Experts of a small language model.
Experts: 64 SwiGLU neurons an expert, a sigmoid router.
Training: a variant of SOAP for the experts, 622M tokens, 9496 steps.
Below are experts of layer 4 (counted from 0) of a mixture-of-experts language model. Rows are named router (the router's row for the expert), gate (a neuron's input weights, with its number), up (a neuron's input weights, with its number) and show model dimensions 0-63. Each number is 128 + 24 x the weight over its row's rms, rounded and kept within 0 to 255.
Before each expert's rows: "gets" lists some tokens that make up at least twice as much of what it gets as of all text. This comes from a sample of Wikipedia text that the model never trained on. Tokens count by the router's weight.

# expert 1
gets: " of", " and", " in", "-", " to", " the"
router [129 110 124 159 182 138 120  93 106 166 172 107 174 145 137 108 131 175 166 135 159 116 103 126 108 133 131 148 110 119  86 111 136 125  81 126 166 110 115 124 138 105 136 138 169 142 143  88 117 108 121 137 136 105  87 105 132 141 142 131  81 143  96 138]
gate1 [132 117 148 114 109 113 135  83 129 167 133 128 152 136 123 101 118 108 104 138 151  96 124 139  91 125 127 157 123 139  82 165 120 115 133 136 129 116 158 119 144  53 112 114 153 115  67 110 114 128 108  90 119 157 119 124 124 108 100 126 110 127 122 136]
up1 [144 144  88 142 171  96 114 162 127 166  79 106 153 125 125 155 101  79 149  94 137 135 128 163 101 136 155 107 172 164  96 141 138 123 125 101  99 134 110 103 150 165 148  95 148 156 121 139 144 113 157 123 117 126 127 124 155 154 146 133 135 139 105 156]
gate2 [170 144 110 134 199 147 114 114  74 118 104  99 114 104 150 119 107 156 130 165 145 125 115 120 118  99 142 170 116  72 101 110 136 134 138 114 159 151 138 134 101 117 115 141 113 109 110 133 134 155 119 145 115 115 114 142 158 138 128 141 134 157  85 138]
up2 [143 110 120 105 119 136 125 135 130 120 113 111 153  89  92  76 133 136 127 133 133  47  90 135 104 108 153 121 105 128 108 177  95 150 139 145 110 111 121 111 100 118 105 157  86 132 154 146 125 173 108 137 122  89 164 117 122 121 150 103  85 127 127 152]
gate3 [117 102 132 129 173  93 137 112 146 143 128 130 118 151 160 114 162 116 120 152 167 107 135 125 125  97 125 120 108 112 131 155 133 127  75 148 154 118 161 116  78  78 103 103 121 137 117 140 164 140 103 157 103 150 137 134 116 138 140 152 137 154  68 125]
up3 [105 125 123 114 131 160 131 100  78 146 111 163 108 154 142 136 107 118 142 127  96 151 135 163 134  98 155 133 142 129 115 142 137 163 150  99 121 143 139 168  99 150 160 178 169 122  78 137 120 115 112 114 132 116 149 103  92 142  90  99 131 132 150 180]
gate4 [155 143 104 135 128 184  91 111 113 131 153  98 163 117 108  68 153 168 110 131 157 124 123 141 127  80 138 188 101  71 145  78 129 131 157 138 113 112 150 162 123 143 137 148 101  80 127 111 131 128  99 124 155 110 109 133 169  92 127 127  77 119 111 167]
up4 [156 135 144 105 124 148 147 127 131 153 102 186 125  69 170 142 132 120 136 159 122 158  90 112 166 139 135 136 149  88 114 107 123 142 112 131 123 116 107 119 150 150 146 134 138 160 117 143 102 105  97 133  98 126 181 131 145 157 138 128 120  66  99 160]

# expert 4
gets: " |", ",", ".", ")", ";", "a"
router [118 108 129 128 105 141  91 106 143 118 145 165 115 143 148  76 128 111  65 128 145 124 153 143 127 123 138 138 120 100 141 118 149 133 154 167 141 151 158 137 141 131 114  93  46 169 107 162  93 121 124 172 199 158 112 116 101 117  96 132 171 130 153 118]
gate2 [141  97 121 127 124 134 158 127 131 144 127  98 105 118 132 125  95 144 139 122 163 155 154 149  96 121 133 119 146  97 147 121 166 129 140  69 117 138 121  96  87 184 129 142 156 143 152  98 149 152 163 145 137 136 148 125 135 102 162 133 126 103 129 112]
up2 [105 136 133 115 147 163 117 135 100 139 142 185 116 159 144 130 121  82 115  96 104 107 106 122 157 113 143 114 114 109  89 174  78 109 125 165 129 151 130 154 156 101 136 169 107 102 110 175 127 116  97 128 158 150 173 123 121 156 125 145 125 116 123 150]
gate3 [157 155 116 109 134 155 152  93  99 115 116 162 117 110 138  80 139 153 128 122 164  89  87 117 111 122 121 122 106 105 113 123 179 214 124  70 143 141 120 107 119  89 159 144  85 150 106 121 108 109 135 115 132 103 132 145 126 155 124  96 126 141 130 118]
up3 [ 98 115 136 106 121 121 130 160 177 132 163 118 125 154  96 108 125 142 133 121 128 104 125 152 127  92 172 119 137 127 140 121 139 132 109 123 161 100 104 124 132 142 125 142 114 113 109 136 146 181  91 199 137 177 169 127 147 121  94 161 139 138 113 135]
gate4 [143 117 109 152 153 176 148 136 137 119 129 116 118  68 135  81 102 175 158 143 146 112 122 151 110 148 146 118 140  92  87 130 148 154 141 158 108 122  99 128 141 138 142 121 153 139 143 130 151 139 129 125 131 128 104 130 128 100 169 102 118 155 120  87]
up4 [134 122 104 129 167 118 115 167 110 154 113 125 107 105 114 160 104 135 177 134 149 129 105 107 130 144 117 104 108  86 163 104 179 149  96 127 118  95 142 108 132 132 102 175 126 138 144 137 131 134 156 115  94 136 106 161 108 131 149 138 164 143 121  97]
gate5 [125 117 117 105 126  84 125 156 104  91 144 146 124 172 138 122 120 125 119  82 133 109 104 182 138 158 164 153  96 168 136 168 174 100 105 123 103 112 114 134 137 132 173 140 145 172 105 120  98 151 110 144 140 115  87 154 117 112 156 135 105 135 117 137]
up5 [126 135 119  96 127 144 153 136 154 110 119 161  88 154  81 146 152 113 157 119 128 146 121 147 144 124 197 121 137 127 123 135 103 116 104 146 130  91 135 121 126 131 139 156 187 143 129 103 170  98 148 114 151 123 130  98 137 113 143 143 142 119 100 132]

# expert 3
gets: " the", " a", " The", "'s", " his", " an"
router [152 133 135 160 113 134 139 139 117 160 165 180 169 111 107 166 165 138 116  98  94 133 170 145 116 119 130 132 117 111 112 131 150 152 160 118 100 131 108 153 143 134 118 137 155 126 129  98 125 175 117  99 110 149 120 143 119 136  99 172 187 120 152 149]
gate1 [ 98 126 112 116 128 121  93  96 128 116 121 127 135 147 177 152 141 139 123  72 148 126 168 168 117 118 100 121  89 146 117 114 152 108 150  79 133 106 125 134 128  96 162 154 139 135 145 124 153  86 121 138 113 118 133  90 119 115 129 122 160 125  89 125]
up1 [111  96 125 135 109 120 127 101 107 160 142 142 126  88  72 123 138 127 105 109 112 127 135 121 152  90 175 138 131 113 130 127 132 136 150 124 109 147 126 158 117 133  66 129  98 110 155 105 121 132  95  93 178 158 139 134 132 143 109 129 123 155  94 123]
gate2 [165 105  86 107 147 150 123 118 143 172 151 153 156 137 117 132  99 157 128 130 109 110 119 151 128 107  94 129  58 146 141 111 118 112 150  96  98 180 134 138 121 135 126 109 121 111 139 105 117 130 127  83 139 139 141 118 125 109 120 112 121 135 120 102]
up2 [131 131 160 106 129 155 186 114 109 129 114 126 122 127  90 131  86 108 162 124 181 151 118 153 127 102 132  88 136 133 130 124 116 139 123 179 155 114 163  82 123  79 133 156 142 161 116 141 140 172  91 134 141 113  58 138  93 105 121 131 107 131 113 119]
gate3 [146 111 126 111 109 106 147 114 166 161 140 157 142 139 102 141 141 115 136  91 123 114 143 126 136  89  86 111  91  78 120 171 118 170 206 105 156 175  82 125 128 130 118 121 135 108 118  83  79 146 143 117 156 131 111 158 149 110 161 159 161 138 140 115]
up3 [148  84 132  75 195 154 132 100 130 114 132 139 115 137 112 138  80 121 128  63 153 112 138 118 131 116 140 138 120 109 126 123 171  98 126 136 105  71 158 101 140  81 133 106 167 127 173 151 130 133 106 121 116 126 161  93 131 167 144 110 130 138 124 156]
gate4 [147 162 112 132 149 139 182 134 128 200 145 112 146 185 110 186 147 125 142 149 131 102 146 118 104 107  88 128 112  70 171 131 118 127 109  79 137 150 116 142 110 143 102 138 120 152 131 110 128 154 110 113 134 153  87 115 132 116  94 163 159 149 130  70]
up4 [122 141 120 129 161 139 121 136 126 120 111 147 128 129 170 116 160 152 168 134 141 144 177  98 104 129 106 118  89 181  95 164 143 141 161 140 122 193 119 137 139 117 107 113 129 104  87 144  80 124 120 107 114 142 150  97 114 141 147 139 114 151  81 144]

# expert 5
gets: "\n", " ", " 0", " 1", "2", "1"
router [118 133 106 111 125 102 158 181  97 120 106 161 112 128 142 139 131 136 176 155 126 130 136 134 153 114  88 127 111  86 135 109  88 152 128 128 110 166 134 107 146 148 112 160 163 135 143 110 133 116 152 111 149  93 178 136 155 133 116 154 119 135 116 120]
gate2 [142 156 100 158 146 168 107  99 105 126  95 151 169 148 162 107 168 124 128 136 122 145 142 121 116 104 106  86 138 121 170 125 152 105 107 171 151  91 137 146 120 151 142 110 150 118 175 126 151 150  99 162  95 133 141 122 135 127 126 139 100 146 130  89]
up2 [ 86 152 122 163 116 101  81 118 126 132 132  91 151 148 162 102 167 147  93 120  98 173 146 125 148 127 146 136 110 147  89 116 148 153 145 138 113 128 127 117 101 167 125 148  96 107 159  50 100 110 139  99 123 143 109 133 145 108 118 104 115 133 123 136]
gate3 [122 148 120 129 141 117 124  99 144 169  98 126 143 131 134 147 134 108 143 131 111 179 110 122 141 128  81  86 112 109 172 141 113 133 134 128 113 131 142 158 120 133  93 120 116 108 122 110 137 130  82 129 187 117 110 122 149 152 114 142 105  93 111 123]
up3 [134 167 185 134 126 116 126 137 155 107 136 130 123 138 164 143 139 161 139  85 127 146 115 149 127 140 118 156 145 145 116 114 128 146 111  99 109  66 151 126 112  44 111 115 107 128 143 134 134 102 149 135 120 163  88 141 125 133 166 130 123 148 130 147]
gate4 [114 136 145 133 121 132 129 151 142 119 106 128 168  99 126 147 119 147  84 122 104 121 124 128 136  98 175 120 123 147 176 142  83 130 108  99 159 157 189 118 112 140 162 100 131 104 142  97  88 114 113  96 127  95 153 137 164 146 161 143 105 121 125  86]
up4 [ 78 164 109 119  93 131 122 139 141 187  86 133  73 137 106 103 123 137 150 163 111 136 132 139 101 121 143 103 138  98 117  93 133 104 168  88 104 112 118 140 130 157 119 159 118 163 123  62 107 101 143 142 130 148 137 112  89 141 120 130 119 112 116 123]
gate5 [184 105 127  91 113 111 119 149 174  89 139 135 129 113 138 118 110 131 146 171  99 123 107  84 116 136 121 147 113 120 179 153 112 101 156 140  66 112 132 169 145 135  89 134 129 132 124 130  77 114 122 104 129  98 137 158 143 146 126 132 159 131 100  70]
up5 [129 127 122 111 138 122 122 138 110 146 128 119 130  44 127 145 110 160 112 142 108 120 134 111 132 169 109 150 152 161 104  79 140 164 107  97  85 149 150 111 159 113 131 123 121 124 109 154 118  91 129 166 139 142 121 131 133  91 162 152 126 132 124 147]

# expert 6
gets: "\n", ".", ",", "s.", "==", "\""
router [160 152 149 110 122 151 131 127 177 119  91 161 101 127 103 119 173 127 119 116 108 150 129 116 154 137 160 134 139 143 106 110 123 102 109 152 108 176 100 135 163 132 145 168  97  97 162 171 154 150 129  95 133 115 152 168  80 114 132  65 130 144 118 131]
gate2 [151 126 149 146 177 151 154 131 163 122 120 155 126 108 136 145 120 163  62 123 150 134 123 115 115 165 129 117 114 140 111 128 178 112  92 153 113 150 139 129 121 134 124 189 123  97 121 132 175 128 166 117 123 108 165 133 126 140 122  95 143 121 132 115]
up2 [127 123 124 129 131 127 144 106  95 149 156 178 111 147 121 160 154  97 124 142 143 119 119 156 127 109 168 153 143 144 145 117 105 110  96 140 111 117 126 100  97 157 114 134 143 124 138 182 134 138 111 144 126 171 111 128 150 118 159  84 109 127 133 154]
gate3 [190 113 138 115 109 168 131  74 150 177 123 147 121 123 134 136 145 124 134 114 132 140 134 101 134 147 188  99 143 149  90 129 157 112 118 181 122 113 125 122 133 126 129 156 132 107  84 147 139  94 107 136 139 137 117 116 107 125 145  84 149 132 147 120]
up3 [ 94  69 164 129 142 116 115 115 149  77 117 155 112 139 141 118  96 161  94 114 144 130 152 120 117 171 125 115 107 157 114 116 105 141 143 107 123 180 163 114 130 130 132 145 143 144 128 154 123 110 161  96 143 106 147  72 129 164 109 154  80 114 112 152]
gate4 [114 173 132 115 143 135 117 136 156 138 146  86 114 123 140 136 165 115 100 157 174 170 154 135 107 142 119 156 117 130 116  66 120 106 122 143 125 117 134 100 109 118 100  98 105 159 149 144 136 155 141 113 130 137 171 138 163 140 125  91 101 161 108 120]
up4 [126 143 151 129 115 105 135 127 111 119 143 118 124 137 132 108 144 120  99 140 127 158 117 142 159 178  78 164 110 145 112 139  95 126 103 105 175 123 146 105 120 105 112 146 188 107 182 111 124 195 127 105 128 148  84 131  95 128 133 134 129 129 102 157]
gate5 [136 142 145  56 129 166 172 115 125 138 104 140 159 127 135 120 120 151 125  79 152 131  94 127 155 138 144 127 105 133 109 138 160 121 115 160 153 128 149 107 131 112 114 108 112  91 171 176 154 181 103 133  87 103 136 107 163 132 138 110  81 134 157 147]
up5 [129 157 144 100 126 137 173 118 130 137 123 114 130 130 106 110 122 132 150 137  73 161 111  83 148 111 164 162  93 142 128 148 148 119  92 118 128 100 129 120 106 125 134 138 156 130 161 161 148 145 104 127 178 130 129 110 168 136  84 113 131 128 211 126]